config.yaml
router_score: "softmax"
head_dim: 64
init: "uniform"
init_std_up: 0.0236
beta2: 0.99
Below are experts of layer 3 (counted from 0) of a mixture-of-experts language model. Rows are named gate (a neuron's input weights, with its number), up (a neuron's input weights, with its number) and show model dimensions 256-383. Each number is 128 + 24 x the weight over its row's rms, rounded and kept within 0 to 255.
Before each expert's rows: a language model's description of what the expert responds to; "mostly gets" lists some tokens that are sent to it at least half of the time. This comes from a sample of Wikipedia text that the model never trained on.

# expert 22
Line breaks and data tables. Line breaks and cells in statistics, election, climate and census tables, such as Candidate, Source:, decimal numbers, age.
mostly gets: " sub", " Candidate", " H;", " MPC", "Scientific", " Chevrolet"
gate0 [146 104 145 129  88 103  84 141 126 125 186 120  86  80 118 168 149  93 106 125 145 109 147 134 142 126 119 134 140 140 144 119 120 139 112 110 104  87 150  95 153  95 142 100 141 114 106 149 130  80 132 125 129 147 171 154 137 146 117 114  60 175 184  84 150 104 121 160 142 120 134 156 108 112 100 171 137 118  97 139 161 155 100 115 130 124 129 160 158 130  87 121 159 172 111 129 124 103 119 151 159 118 105 129 106 120 141 175  58 120 144 116 133 144 161 113 141 117 144 132 152 125 114 105 111 156 153 112]
up0 [153  95 143 156  88 133 106 168  92 142 122 122 120  81 143 158  71 137 139 153  98 123 124 165 133 146  89 142 137 108 145 158 113 114 128 127 145 113 133 181 140 130 132 152 121 159 163 145 153 104 117 123 150 116 138 104 118 144 127 122 127 107 175 120 118 131  88 113 129 114  84 112 116 113 134 134  92 136 135 155 103 130 111 106 113 104 125  94  88  94 167 147 123 198 121 168 143  93 111 150 142 136 130 102 126 152 131 144  92 143 163 145 154 142  76 121 142 124 164 147 151 121 133 149 146 115 171 133]
gate1 [147 147 108 138 151 143 125 109 146 105 159 104 130 119 112  91 123 120 117 123 127 134 108  79 150 104 158 142 133 140 137 117 130 142 152 123 122 109 134 162  96 152 112 138 104 116 109 124  92 146 116 139 149 147 154  99 116 125 111 115 112 188 150 122 174 112 130 129 122 116  78 145 162 157  86 127 109 133 127 129 112 149 119 149 109 164 105 102  87 140 138 176 186  99 110 119 134 144  98 151 117 153 100 137 126 120  97  85 110 116 149 137 136  98 125 120 149 119 134 136 106 137 148 112 110 149 129 154]
up1 [141 167  87 122 107 118 155 125 148 109 116 110 136 130 131 163  83 153 132 119 114 139 102 108 130 116 122 142  91 152 102 135 148 168 122 109 132 127 171 168 110 125  73 144  97 108  64 139  97 116 137 138 158 157 161 104 114 119 107 143 127 128 130 128 111 115  81 141 133 142 130 168 129 142 103 137  86 133 137 134 129 158 103 136  92 171 121 108 150 138 158 159 196  73  86 114 120 149 119  99 101 121  85 116 140 116 109 108 141 105 191 148 157  84 166 126 127 124 147 101 103 125 116 145 106 142 135 119]
gate2 [130 106 162 145 140 148 156 167 129 125 118 106 143 111 117  97 129 119 162 121 105 172  80 116 158 150 138 164 146 154 101 119  93 154 133 142  94  94 142 144 124 118 123 110 144 117 177 141  86 153  94 161 163 163 117 148  78 111 127 123 103 147 142  98 106 149 120 108 106 152  96 146  56 150 146 151 110 145 173 122 118 147 116 103 145 143 142 159 143 114 117 133 129 153 132 126 121  92 126 148 175  95 113 113 135 169 130 128  99 126 120 101 103 137 114 121  96 117 128  99 136 135 161 109 116 124 123 126]
up2 [139 139 127 131 144 145 120 145 148 101 122 131 136 118 113 139 115 118 124 153 149 121 109 180 135 145 162 130 131 165  42  65 149 159 111 121 109 156  98 113 117 130 115 108 112 160 113 135 100 113 128 169 163 120 135 129 119 130 117 131 125 154 133 110 110 125 152 125  97 159 125  91  65 161 106 100 154 124 178 163 136 191 158 138 163 110  92 174 142 104 155 127 108 130 125 118  95 105 129 128 162 145 162 120 134 123 136 133 154 139  83 124 150 133 160 139 128 134 160 141 110 140 150 108 165 163 115 134]
gate3 [137  86  84 135  75 148 121 129 111 107 110 117 130  76 166 118 117 159 115 160 105 186 105 139 127 134 136 129 131 126 121 143 132  97 133 163 135 165 121 108 113  88 103 134 115  64 117 111 121 108 128 129 114 144 173 195 129 128 138 156 110 159 153 116 112  62 140  90 131 138 132 119  95 134 158  98 113 130 130 163  80 143 108 120 104 130 136 141 122 151 131 113 129 173 167 116 152  98 105 117 126 150 119 156 122 150 145 128 170 152 126 134 123 135 144 172 155 134 152 162  39 158 171 139 105 169 158 140]
up3 [135  88  63 134  89 140 130 130 114 131 112 145 128 133 157  97 107 129 144 169 104 161 153 118 113 112 135 111  84 110 129 128 121  71 100 161 130 165 113 141 151 104 141 107 100  94 106 160 112  87 119 143 158 164 150 117  95 144 184 158 112 135 130 139 132  97 161 120 121 143 119 106 103 108 173 125 120 121 143 163 101 128 112 117 115 126 165 162 158 135 140 102 188 167 135 139 133 115 107 109 150 107 147 123  84 161 104 138 145 151 112 102 138 101 115 125 136 138 127 151  83 137 139 135  98 187 145 136]
gate4 [123 163 144 114 120 119  87  86 120 134 145 129 127 150 125 133 168 117 147 124 120 166 150 118 141 110 126 154 103 139 193 128 132 133 157 145 169 117 165  98  92  85 151 129 135 155 141 134 100 140 130 140 117 121 141 145 124 162 128 119  88 117 152 154 160 132 117 144 123 157 154 208 106 101 117 151 151 159 179  96 109  56  90 161 153 124 142 127  96 109 112 116 107 128 125 152  99 142 114 163 111 135 137 136  80 106 123 141 112 153 157 164 107 137 139 131 134 152 125 133 145 130 106 157 158 124  86 110]
up4 [118 174 173 110 115  89 120  88 128 111 120 171  94 122 131 122 130 119 137 134 134 111 116 102 107 113 106 111 123 156 166 121 110 103 101 120 178 115 162 116 152  92 119 138 134 150  75 145  81 121 148 149 135 106 145 112 112 154 132 150  95 135 102 127 126  96 107 112 141 170 134 169 121 143  83 144 124 155 137 123 118  92  84 187 104 159 109  97 128 124 109 149  93 120 145 138 111 108 139 161 126 145 105 121 127  77  81 137 141 121 143 170 119 124 179  97 108 110  80 140 152 157 151 171 140 123  62  91]
gate5 [114 121 143 123 120 143 176 130 140 133 168  84 120 113 160 112 119 124 143 152 128  85 134  83 164 126  78 155 130 166 108 123 121 141 138  99 136  41 101 128  92  96 149 140 152 164 142 127 122  99 124 110 161 175 129 136 150 136  91 132  79 154 143 115 130 140 140 136 154 165 139 158 119 152 150 135 131 127 135 149  95 102 143 131 123 128 124 164 145  51 147 100 194 126 123  90 115 122 158 154 109 127 131  83 107 116 125 116 154 152 145 136 140 128 146 106 145 131 159 139 144 132 152 150  97 130  92 104]
up5 [142 143 123 147 141 115 165 123 116 136 185 131 118 133 148  99 126 137 129 159 167 112  90 102 141 152  97 123 167 169 110  99 109 137 135 120 153  74 124 116 130  83 147 140 129 114 129 132 130 134 109 127 141 140 157 102 127  87 163 146  86 168 139 117  84  99 137 149 120 149 149 112 114 142 142 104 113 108 154 184 112 112 155 114 159 142 102 155 119 126 138  86 143 125 115  75 101  87 113 114 107 144 104 122 134 122 157 119 138 110 122 156 153  76 168 119 158 133 117 130  95 132 146 141  88 148 136 109]
gate6 [162 144 122 153 116 119 107 149 146 112  91 123 109 155  98 125  95 138 161 160 175 127 142 116 110 114 125 140 115 128  94  95 126 132 132  90 114 120 106 113 134 105 127 127 135 139 147 116 116 127 100 152 125 183 149 118 137 121 134 146 125 148 145 110 146  99 161 136 122 105 129 116 113 178 153 122 126 118 142  88 119 153 115 113 131 139 137  88 118 123 151 127 132  86 130 135 101  89 136 113 161 123 150 189 165 113 129 132 117 140  95 118 162 117 142 119 151 149 134  94  98 131 114  80 137 137  92 112]
up6 [122 138 105 142  99 134 113 174 140 106 104 119 102 129  95 121 109 110 128 130 113 120 124 146 117  98 114 126  94 100  90 111 127 134 131 119 159 119 137 127  98  90 124 133 121 133 165 137 134 129  99 121 136 165 135 115 155 144 120 153 138 133 195 124 148 126 156 119 109 113 101 127  96 140 178 127 122 134 141 165 128 119 154 100 125 125 114 147 124 115 129  95 122  89 127 147 110 126 132 134 134 157 162 143 178 112 165 120 129 143 134  88 152 151 131 154 179 149 155 120 119 152 100  75 148 131 106 129]
gate7 [ 82 103 146 146 151 137 172 155 128 131 146 111 164 135 165 127 151 128 150 106 134  96 111 139  87 132 128 131 175 154 101 150 131 111 100 147 115 114 111 170 177 120 118 142 162 127 136 103  44 117 127 115 138  96 151 121 115 141 108 133 109 125 138 127 143 110 128  94 160 139 131 137 100 136 110 135 116 125 162 123 118 110  98 151  94 144  98 166 124 119 109 135 181 146 123 119 143 112 199 127 133 150 108 140 120 113 125 123 113 100  95 142 117 159  86 137 153 159 124 137 120 128 105 115 138 119 142 189]
up7 [ 91 112 144 212 125 165 144 130 147 126 140 147 168 168 158 125 132 136 141  96 120 148 117 111 108 142 136 132 121 148 124 172 137 133 109 148 109  95 108 142 171 150 121 115 100 111 113 127  73 123 148 118 146 121 161 141 126 116  83 157 141 127 115 127 159 122 106 119 130 130 133  81 103 137 110 140 102 154 140 112 146 156 108 149  91 134  88 171 105 100 129 108 158 151 121 123 144  92 158 129 142 141 142 101 104 131 114  99 126 126  86 172 123 136  97 108 142 145 150 135 121 115 158 100 136 105 111 172]
gate8 [114 109 129  96  89 145 103 113  64  85 152  91 138 147 124 122  67 121 167 131 179 150 169 114 130 124 139 116 130 152 162 149 143 128  96 113 149 112  93 111 128 142 124 127 129 150 156  95 123 146 111 157 113 141 102 140 133 110 111 116  93 174 103 148  97 145  80 118 140 131 139 145 124 106 104 120 117 108 174  73 135 100  91 124 151 112 114 146 113 144 142 109 158 106 108 144 146  78 122 121 169 154 120 113 118 143 175  99 109 122 111 131 121 172 126 116 156 161 112 126 110 183 137  88 116 130 118 148]
up8 [118  94 143  79  86 135 137 125  52  85 135  95 124 160 123 120 126  98 134 142 152 141 158 114  96 133  96  90 104 133 133 142 129 126  86 120 134 132 107 127 134 156  68 117 116 144 114 143 129  86 144 140 136 132  91 146 131 131  99 152 114 164  98 120  86 149 125  97 120 166  98 150 133 121  63 117 118 100 143  78 175  85  98 131 151 127 131 149 140 101 127  82 111 135 107 132 128  86 131 126 169 151 151 121 125 125 145  95 121 126 132 158 165 174 127 165 175 180 149 125 148 191 136  88 127 126 103 104]
gate9 [154 151 154 189 116 145 141 116 111 130 113 113 122 116 104  50 123 129 116 183 180 140 113 128 148  95 150 132 109 135 120 100  92  78 124 167 125  94 129 146 127 153 132 120 132 128  90  89 127  91 155 136  77  85 130  89 118 128 115 153 134 142 150 132  96 126 116 173 122 153 109 126 139 111 137 141 104 121 127 133 117  94 110 142  67 148 109  89 125  97 146 154 147 127 148 137 132 114 145 151 131 130  99 115  85 108 123 130 134  99 162 117 184  83 142 142 139 102 172 124 112 149 149  92 123 187 123 155]
up9 [174 149 141 176 117 148 114 106 147 153 123 111 140 124 119  88 158 125  74 154 171 104 151 134 168 121 160 115  98 165 137 106 120 108 142 122 103  73 143 130 138 142  77  80 106 143  94 130 111  99 182 161 114 101 135 117 128 158 108 154 130 144 133 160 125 122 128 170 124 145  87 128 115 137 133 125  83 158 157 101 130 136 111 155  81 106 138  74 146 141 141 136 136 103 141 125 102 147 166 122 111 124  93 121 153 127 112 122 115  97 130 103 169 126 153 159 158  97 190 121 118 133 138  99 126 149 128 153]
gate10 [129  93 142 108 158 146 136 156 117 152 124 121 154 120 133 145  89 111 162 118 142 109 165 109 124 146 117 144 117 144 138 139 142  79 116 128 113 147 116  82 102 129 170 118 164 145 114 114 128  92 114  86 154 137 120 165 114  98 111 124  89  89 159 120 135 117 127 104 129 167 120 159 124 135 119 143 175 178 148 116 136 101 129 148 181 141 145 119 119 129 122 103 192 149 125 154 115 132 146 121 127 140 105 128  73 124 121 117 150 151 126 139 118 182  89 131 102 189 112 114 131 136 115 119 154 115  97 146]
up10 [ 96 114 107 154 144 129 128 128 102 148 149 116 123 123 137 124  97 108 116 105 160 155 161 112 144 103 154 155 102 110 158 155 155  92 123 100 149 143 166 191  90 159 143 120 126 133 155 104 132  84 146 124 121 135 143 164 106 103 148 141 136 120 195  80 142 128 148 168 136 152 104 142 141 123  95 150 155 177 187  83 171  87 169 132 153 106 107  85 117 108 135 139 204 122 124 124 138 139 134 139  78 139 192 133  67 131  65 137 171  89 156 127  98 159 129 142 116 158 124 142 122 139 160 110 130 113 130 115]
gate11 [ 90 112 161 136 136  97 129 138 127 131 131 114 116 124  91 115 127 133 123 114 131 152 103 131 108 118 110 142 166 163 150 114 175  99 124 131 136 108 150 146 109  98 162 120  94 155 140 121 137 115 133 105 137 150  81 137 103 166 119 160 138 133 140 147 145 136  70  78 135 129 133 153 151 141 118 183 113 130 142 106 129 106 139 154 149 115 139 164 103  88 141 120 130 121 147 140 138 107 136 165 143 149  86 155 111 110 143 144 138  82  98 122 149 119 131 111 116 119 118 135 148 129 140 109  86 124  86 110]
up11 [110  93 142  92 130 119 101 123 111 115 116 116 147 118  97 131 122 123 165 124 146 130 113 150 123  95  99 103  77 154 131 115 146 131  96 104 140 117 176 101 127 124 145 136  73 118 137 139 116 131 154 126 162 141 115 129 132 157 141 211 117 120  96 113 120 142  98  61 121 136 132 157 103 143  87 127 120 132 120 113  88 107 118 117 145 131 148 143  99  91 122  89 118 102 126 143  89 140 121 161 146 147 126 136 142 113 151 149 136 134 131 140 138 112 105 108 153 132 138 105 140 153 142 107  77 112 125 119]
gate12 [117  77 153  90 109 128 130 131 133 140 177  93 127  80 129 142 125 139 124 148 151 102 121 102 142 116 116 122 128 128 124 132 140 113 132 152 120 146 123 157 102 174  73 121 119 135 157 144 111  86 145 133 105 157 177  82 140 180 115 102 140 107 179 136  83 137 121 150 141 152 150 148 110 135 135 117  59 111 172 157  94  96 153 128 132 111 155 104 122 124 154 111 137 170 139 147 112  76 102 131  87 166 120  75 114 138 107  96 108 128 146 114 138 112 137 171 147 140 118 157 161 141 142 146 140 155  94 119]
up12 [144 107 136 136 126 126 175 192 149 138 159 139 151  90 125 145  87  86 146 162 150 162 133 127 117 102 155  89 171 127 148 159 128 106 126 121 157 121 135 155 115 163  80 111  87 126 154 138 110  76 129  93 130 148 132 131 108 124 115 125 126 103 152 109 111 112 133 133  94 157 106 102 129 122 135 131 105 162 161 157  87  91 138 115 131 158 130 132 126 123 151 158 140 132 107 120 101 148 130 103 152 134 138  78  93 149  73 105 143 127 102 157 155 114 159 152  94 113 132 161 139 149 155 143 140 148 104 109]
gate13 [109 120 147 111  99 135 107 179  93 130 134 145 147 119 166 139 126 136 133 141 123 128  91 135 127 138 144 122 151  77 125 154 119 145 136 149 137 118  93  70 106 124 117 137 141 147 113 117 152 104 110  91 159 137  97 181 115 142 178 123 150 121 146 116  87 121 147 116 173 126 113 108 164 111 167 162  89 143 125 126 115 140 148 136 133 125 108  88 161 138 130 146  99 142 161  79 130 167 127 138  86 135  94 133 111 179 133 101  88 126 153 112 140  91 122 107 129 120 144 163 132 161 154 118  95 139 129 118]
up13 [ 93 164 158 159  85 108 126 103 101 148 122 146 177 131 168  87 154 169 129 144 114 132 145 148 131 167 135 137 111  97 130 121 167 134 134 165 111 137 121  90 122 142 155 109 143 142 126  86 122  79 107 153 138  72 122 197 102 112 135 156 125 120  96 100  96 141  90 155 165 145 124 109 149 114 175 112  91 141 144 131 128 122 131 124 135 126 141  57 147 112 137 147 108 104 128 116 119 172 156 178 105 154 127 148 139 140 136  82 130 154 141  85 124 115 145  87  89 119 159 136 131 153 152 126 123 111 100 132]
gate14 [120  70 148 155 123 107 120 174  98 116 179 117 135 118  93 131 120 113 147  91 121 162 109  96 169 126 118 159  84 102 181  97 108 112 123 140 156 125 105 124 118 110 134 140 134  92  89  93  69 172 124 153 105 125 126 100 131 116 120  83 124 118 115 115 145 134  54 112 151 125 154 120 121 104 115 158 119 135 160 119 122 115  80 124 113 153 107 161  89  73 147 105 162 100  97 142 125 122 121 183 110 115  68 139 108  65  91  99 139  93 145  92  86 143  85 128 118 159 100  97 133 113 111 142 119 122 129 133]
up14 [129 102 146 127 106 102 122 145 128 144 142 100 106 131 126 117 102 123 172 140 139 127 115 157 148 122  89 164  94 137 140 142  98 114 147  95 121 122  99 105 100 123 136 152 106 138 106 161  86 138 144 150 123 123 140 120 126 138 133 156 120 128 115 134 142 133  84  78  97 143 138 121  86 111  98 143 110  73 141 115 163 134 125 129 117 110  99 166  75  73 120  81 134  84 103 139  90 159 134 131 145  77  72 139 126 111  80 131  96 119 141 134 126 133 109 120 151 175  96 143 141 126 151 103 134 145  97 108]
gate15 [123 108 111 128 161 113 174 100 120 126 150 151 142  72 123 125 158 136 107 101 128 141 138 123 180 127 125 121 163 133 136 131  91 113 156 149 112  98 118 160 150 116 142 110 139 137 137 121 122  93 160 123 136 139 140 127  98 120 101 122 136 123 111 128 117  98 141 100 146 129 188 157 161 173 119 132 159 136  99 143 156 129 105 138 125 134 105 101 117 125 121 151 104 188  91 156 116 119 133 126 147 116 137 140 136 124 102 123 154 158 151 159 164 111 128 147 145 127 114 161 133 152 135 133 133 145  96 135]
up15 [168 132 134 153 107  90 162 136 120  98 151 116 170  92 129  92 164  76 114 100 161 105 125 116 152 113 172 113 130 134 111 145 154  80 140 129  96 103 118 162 137 119 115 120 116 160 113 146 128 120 170 122 113  86 140  97  87 147 152 163 132 129 114 110 121 106  98 107 155 157 179 118 160 159 128 125 121 132 102 143 129 136 122 156 114  95  81 107 148 128 158 153 140 111 106  86  95 108 152 106 124 153 166 115 145 106  99 117 160 134 162 123 177  95 134 141 153 103 147 174 142 102 163 145 159 167 118 154]
gate16 [156 143 108 178 110 129 116 123 124 115 119  99 155 148 174 135  82 132 135 110 113 166 121 118 124 126 138 182  98 133 139 130  80  89 153 132 103 110 167 103 102 133 118 136  99 147 145  66 139 119 127 100 130 222 159 146 146  82 151 155 158 107 112 120 135  84  93 167 109 159 142  83 151 142 159 144 124 155 138 150 129  98 157 140 107 156 122 140 124 139 132 127 105 126 121 126 124 143 102 136 114 142 100 148 130  83 158 132 143 123 147 113 115 138 128 108 136 163 160 188 130 109 128 109 145  73 159 119]
up16 [137 156 105 135 125 153 128 104 141 141 129 114 149 105 153 129 124 152 143 113 160 138 161 124 112 137 144 134  75 136 107 132 140 126 133 105 139 136 144  80 118 130 144 126 113 154 117 126 137  83 122 102 108 175 114  80 145 101 130 175 135 107 131  95 144 140 113 194 118 140 140  83 125 138 150 183 116 179 146 145 151 102 130 139  90 110 141 101 144 104 151 114 123 103 108 154 121 152  78 136 113 152 118 131 145  99 126 115 177 132 137 145 143 150 143 127 153 130 166 177 174 102 160 131 149 107 145 125]
gate17 [128 129 113 140 105 113 118 113 140 139 138 110 118 133 108 129 100 167 132 160 163 138 110 126 112 126 122  92 152 134 134 133 117 155 153 125 133 105 159 177 146 134 115 123  92 157 172 101 144 123 161 146  96 114 144 103 136 135 129 159  99 143 177  73 127  95 156 142 133 153  92 169 129  90 115 140 116 105 148  91 203  75 156  84 127 161  95 124 112 100 168 147 119 100 165 145 141  97 113 182 129 175 166 130  82 151 101 113 161 117 119 124 104  83 156 160 149 180 134 135 146 169 133 106 146  52 128 150]
up17 [134 167 121 155 149  83 132 110 138 152 140 134  72 148 147 108 105 145 159 148 147 110 146 116  76 160 133  89 115 134 141 115 161 161  95 100 123  83 180 143 149 147 186 162 107 120 136 109 150 130 148 164 114 109 164 117 124 137 111 171 175 134 116  76 114 168 137 121 131 147  90 120  89 140 109  82 111 143 131 134 173 115 112 156 121 145  76 129 145 137 166 149 110  90 122 132 125  88 153 164 113 153 169  87 113 117  67 126 159 131 139 123 154  90 175 133 105 131 163 142 175 118 144 114 143 115 135 147]
gate18 [167 128  99 138 114 121 128  91 166 106 153 109 139 162 119 111 108 110 174 131 100 147 148 129 126  99 128 162  88 122 140 161 176  72 132 111  34 164 130 175 119 108 161 150 114 136 108 121 144  91 152 136 135 129 143  87 113 136 168 119 132 133 172 142 147  91 131 171 127 159 157 107 119 110 117 140 151 112  91 113 142 140 105 119 140 115 120  49 130 120 130 141 131 134 112 128 159 110 144 120 119 116 135 123 106 150  99 132 130  98 122 120 143 133  87 126 129 135 132 168  92 117 139 119 106 170  76 146]
up18 [165 135 142 101 163 109 136 113 143  95 153 105 117 144 133 117 119  67 134 117 133 121 137  71 107  96 120 151  97 107 133  95 142 141  98 141 119 123 181 163 117 135 151  98  64 121 121 131  97 145 153 107 109 123 123 108 119 130 142 149 117 133 143 141 159 112 111 126 106 141 133  72 106 119 126 116 132 109  88 112 134 147 146  97 125 102 110  87 134  96 142 171 119  98 138 124 109 142 157  98 110 144 176 134 106 141 114 128 159 145 125 138 113 131 130 142 157 122 147 129 132  98 109  76 125 182 109 135]
gate19 [ 96  86 104  70 132 105 111 139 131 149 140  86  76 131 100 145 142 155 119 123 115 131  89 162 148 101 128 130 146 130 173 141 140 140 105 105 118  79 131 148  88 149  99 124 123 133 128 108 149  68 130 132 152 163 125  79 131 165 135 146 137 138 133 147 127 113 163 175 101 156 102 187 132 102 107 155 121 132 151 138 110  93 119 102 115 108 122 138 119  95 108 108 153 130 134 159 129 130 129 122 107 138 144 138 109 101  74 118  99 124 156  96 112 152 121 134 154 150 123 147 125 151 141  96 106  69 107 118]
up19 [139 141  96  95 132 117 119 128 160 202 130 131 106 149 126 133  87 113  93 116 132 112  85 159  88 128 130  84  97 127 128 122 171 124 105 116 165  90 154 125  91 164  90 130 114 165 129 126 124  88 156 159 137 164 175  92 149 128 133 156 141 131 100 117 101 128 126 180 105 130 133 122 110 135 175 121 147 136 119 147 163 160 106 121 103  99  95 118 147 114  99 130 153 118  90 160 142 176 135  73  84 106 156 145 131  71 101  83 125 122 113  95 135 150 141 147 127 115 140 142  96 130 126 102 105 112 144  82]
gate20 [143 157 143  83 145 149 109 106 135  94 147 111 171 132 118 109 160 121 154  91 123 109 145 145 131  98 102 139 155 135 109 111 143  93  92 134 132 136 118  90 124 115  96 162 134 135 140 133  80  97 159 128 118 105 180 112 153 131 132 147 115 127 130 131 126 161 144 138 141 151 146 105 112 119 141 114 121  70 148 144  93  93 130 120 112 141 144 111 126 129 104 115 160 147 148 125 149 144 104 136 103 122 149  92 145 123 129 143  82 135 107 140 143 123 105 146 167 129 145 156 142 175 147 162 157 156  96 135]
up20 [115 135 124 123 164 149 131 126 125  82 122 122 174 113 161 111 151 134 146 100 143 118 125 143 126 102 105 126 115 144  97 123 121  60 117 143 146 105 133 134 133 131 105 138 115 118 129 174 115 105 143 127 137 128 183 128 165 107 156 148  77 146 100 112 113 153 135 154 110 179 148  74 137 171 111 139 132  79 135 165 142 111 101 136 120 127 131 126 154 108 154 130 133 157 148 158 137 127 102 135 115 128 154  91 145 121  96 136 101 135  87 163 151 136 126 162 165 139 150 171 154 151 149 134 142 160 132 118]
gate21 [185 161  98 108 102  89 108  95 139 146 114 111  88 142  92 135 148 140 130 131 125  69 152 158 158  75 123 103 118 138 136 121 113 148 125 143 145 120 113 173 141 161 149 129 153 135 118 130 105  95 124 144 148 151 132 136 114 102 103 150 135 170 109 119 129 136 151 150 145 115 148 157 129 118 153 125 162 138 140  95 105 145 118 149 133 148 136 160 110 112 131 104 183 114 111 150 130  60 154 105 117 153 129 153 105 115 165 141 134 102 150 147  85 154 166 136 130 111 100 119 121 147 138 141 128 155 163 173]
up21 [173 143 103  88 142 122 171 120 148 137  98 136 145 150 102 123 146 126 136 144 129 111 152 137 134  83 102 112 163 143 105 127  81  90 102 128  88 115  99 153 116  97  66  96 133 103 149 121 112 146 118 130 121 178 123 157 123  89 113 165  84 163 140 131 146 138 136 126  97 102 149 192 163 167 153 115 178 162 112 116 159 146 164 164 147 145 157 169 114 135 120 123 158 131 129 160 143  78 107 121  99 164 105 170 143 134 131 112 106  93 124 156 133 109 144  91 145 159 141 152 151 134 111 173 140 149 120 181]
gate22 [136 106 120 126 129  96 144 133  89 139 143 103 126 120 112 114 102 130 127 188 122 149 103  94 134 127  80 115 101 136 129 120 103  77  86 149 141 142 162 123  87  76 108 128 131 144 113 162 114 117 128  87 105 109 131 136 117 110 140 131  87 153 139 117 122 105 111 151 149 121 135 113  89 103  98 144 186 132 135 166  79 114 102 134 128 140 175 142 110 139 158  94 116 126 149 170 141 118  97 159 103 126 139  87 119 152  95 129 137 106 120 129 151 110  94  97 139 150 107 143 138 108 162 115 142 122 132 111]
up22 [111  90 133 147 129  91 171  92 107 134 162 112 141 103 116  93  95 138 129 155 118 127  90 106 137 138 112 125  87 146 146 159 109  68  88 123 139 127 116 155 130  87 150 133 153 143 113 109  97  94 114  85 167 123 119 110 108 124 138 117 124 144 140 140 132 109 121 146 140  97 145 126 128 102 138 130 161 119 167 128  99  88  94 117 109 148 138 118 143 129 153 105 155 122 148 153 126 112 149 181  86 104 137  79 124 186 117  88 116  93 126 108 136 109 108 121 136 149 110 149 143 110 144 115 169  92  88  98]
gate23 [111 121 161  87 152 146 166 100 117 101 173  98 113 102 125  78 156  88 121 139 171 133 139 115 105 102 147 160 131 137  80 131 114  95 127 116 107  93 123 129  92  86 115 131 127 101 128 133 122 109 153 127 155 109  93 179  94 127 118 119 147  99 150 137 102 133 130  88 125 146  91 133 156 119 143 109 113 134 130 162 130 144  98 119 140 143 121 112 123 133 100 159 126 135 107 129 166 134 167 147 156 130 137 142 132 136 120 121  90  95 117 117 128  98 112 160 169 165 139 149 144 103 122 128 126 136 116  81]
up23 [109 153 123 108 118 151 144 106  83 107 132 101 127 125 146 103 105 109 133 148 140 129 131 110  88 130 164 166 125 146 113 160 148 141 139 133 138 135 132 146  95  98  98 135 112  91 165 133 166 116 160 103 200 104  94 144 128 135 121 133 159  83 159 156 133 119 116 104 154 166 112 110 149 105 132 122 118 149 125 167 114 160  90 144 121  88  92 106 124 130 154 165 163 116  96 128 131  91 111 143 148 125 140 127 155 117  98 105 115  87 161 112 149 108 107 141 142 122 136 125 136  62 156 144 173 181 120  86]
gate24 [134 121 129 110 143 191 186 142 132 143 126  98 166 119 129 156 100 122 160 150  86 155 121  99 137  92 126 154 154 147 126 140 108 115 111 138  95 101 165 164 145 135  67 134 100 149 105  90 149 119 148 118  99 155 167 125 146  77 129 107 130 142 105  90 113 112 100  77 145 137 123 125 127 114 117 154 101  89 128 105 163 139 106 101 125 133 119 139 138 110 128 158 160 157 107 139 135 100 139 116  78  87 163 146 133 116 137  86 110 119 142  88 107 142  92  87 130 157  94 159  93 154 132 129 149 122 101 135]
up24 [123 124 121 155 149 171 151  86 121 159 148 121 151  99 128 159  87 142 147 156 119 146 144 124 113 102 144 140 102 159 135 134 133 107 103  91 122 116 134 146 130 144  65 161  88 117 120 107 114 104 153  95 120 129 181  97 119  95 147 149 165 132  94 119 111 111  90  86 129 153  97 107  73 130  81 158 106 121 147 107 147 134 116 114 155 146 119 121 124 126 129 119 132 161  80 148 156  71 169 127  66  77 159 140 128 120  76 110 102 120 135 133 145 173  89 130 174 147 120 171 103 130 102  93 130 110 120 106]
gate25 [108 155 173  91 126 120 131 157 120 104 122 113 125 131 134  87 147 137 122 134 171 120  93 146 131  90 120 148 130 131 121 122 110 106 117  92 140 151 144 137 110 125 119 137 110 111  88  90 115 117 136 112 111 117 131 127 170 140  88 144 150 128 180 106 125 109  86 137 105 125 147 127  98 115 170 128 132 138 127 117 112  88 107 134 112  82 149 149 122  85 152 120 126 121 131 163  94 124 115 103  95 150 149 125 157 101 137  99 133 108 120  99 126 120 129 119 182  89 172 134 110 109 121 101 174 156 161 130]
up25 [113 147 173 162  93  99 131 134 128 131 127 143 123 127 142 130 138 148 146 164 128 156  98 106 149  71 181 135  89 107 150 134 115 151 123 124 161 156 131 141  60 130 108  96 122 117 100 114 115 130 140 117 148 132 137 166 154 158 160 148 144 113 141 140 126 122  74 146 108  84 127 108 125 147 156 158 118 111 130  98 154  90  71 110 100  87 117 143 118 118 169 149 115 126 148 145 108 137  97 116 133 128 127 155 116 120 142 116 120  97 181 138 111 148 133 110 148 135 112  96 130 104 119  92 137 147 158 135]
gate26 [159 146 119 167 159 102 176 182  95 132 138 124  90  86 113 133 136 145 118 102  79 122 125  97 109 108 158  88  64 140 207 122 117 118 195 151 117 149 113 139  94 113  99 138 134 118 119 121 112 138 112 120 121 120 128 145 169  96 150 102 116 119 127 127 136 157 154 123 136 138 167 127 145 138 115  97 168 113 124 149 146 130 110 156  85 129 135 131 134 129  93 136 147 165 129 142  94 115  89 139 114 128 132 137 139  99 119 142 148 113 130 110 110 141 114 127 141 128 139 125 117 114 135 111 125 100 147 106]
up26 [101 156 124 137 124 116 137 138 115 136 154 143  87  82 110 119 128 114 150 118 120  95 132 106 118 100 104 106  96 126 187 139 123 117 154 119 129 120 124 136 109 132  81 155 121 105 120 143 107 134 136 105 116 128  85 123 185 104 124 110 119 127 128 124 143 157 131 131 134 155 142 118 149 122 128 156 156  76 119 118 132  77 113 147 109 109 117  96 122 125 124  93 142 127 162 137 110 101 106 150 108 158  98 172 144 121  96 135 142 106 174  94 146 113 121 123 132 124 187  97 169 113 140 113 109 103 162  94]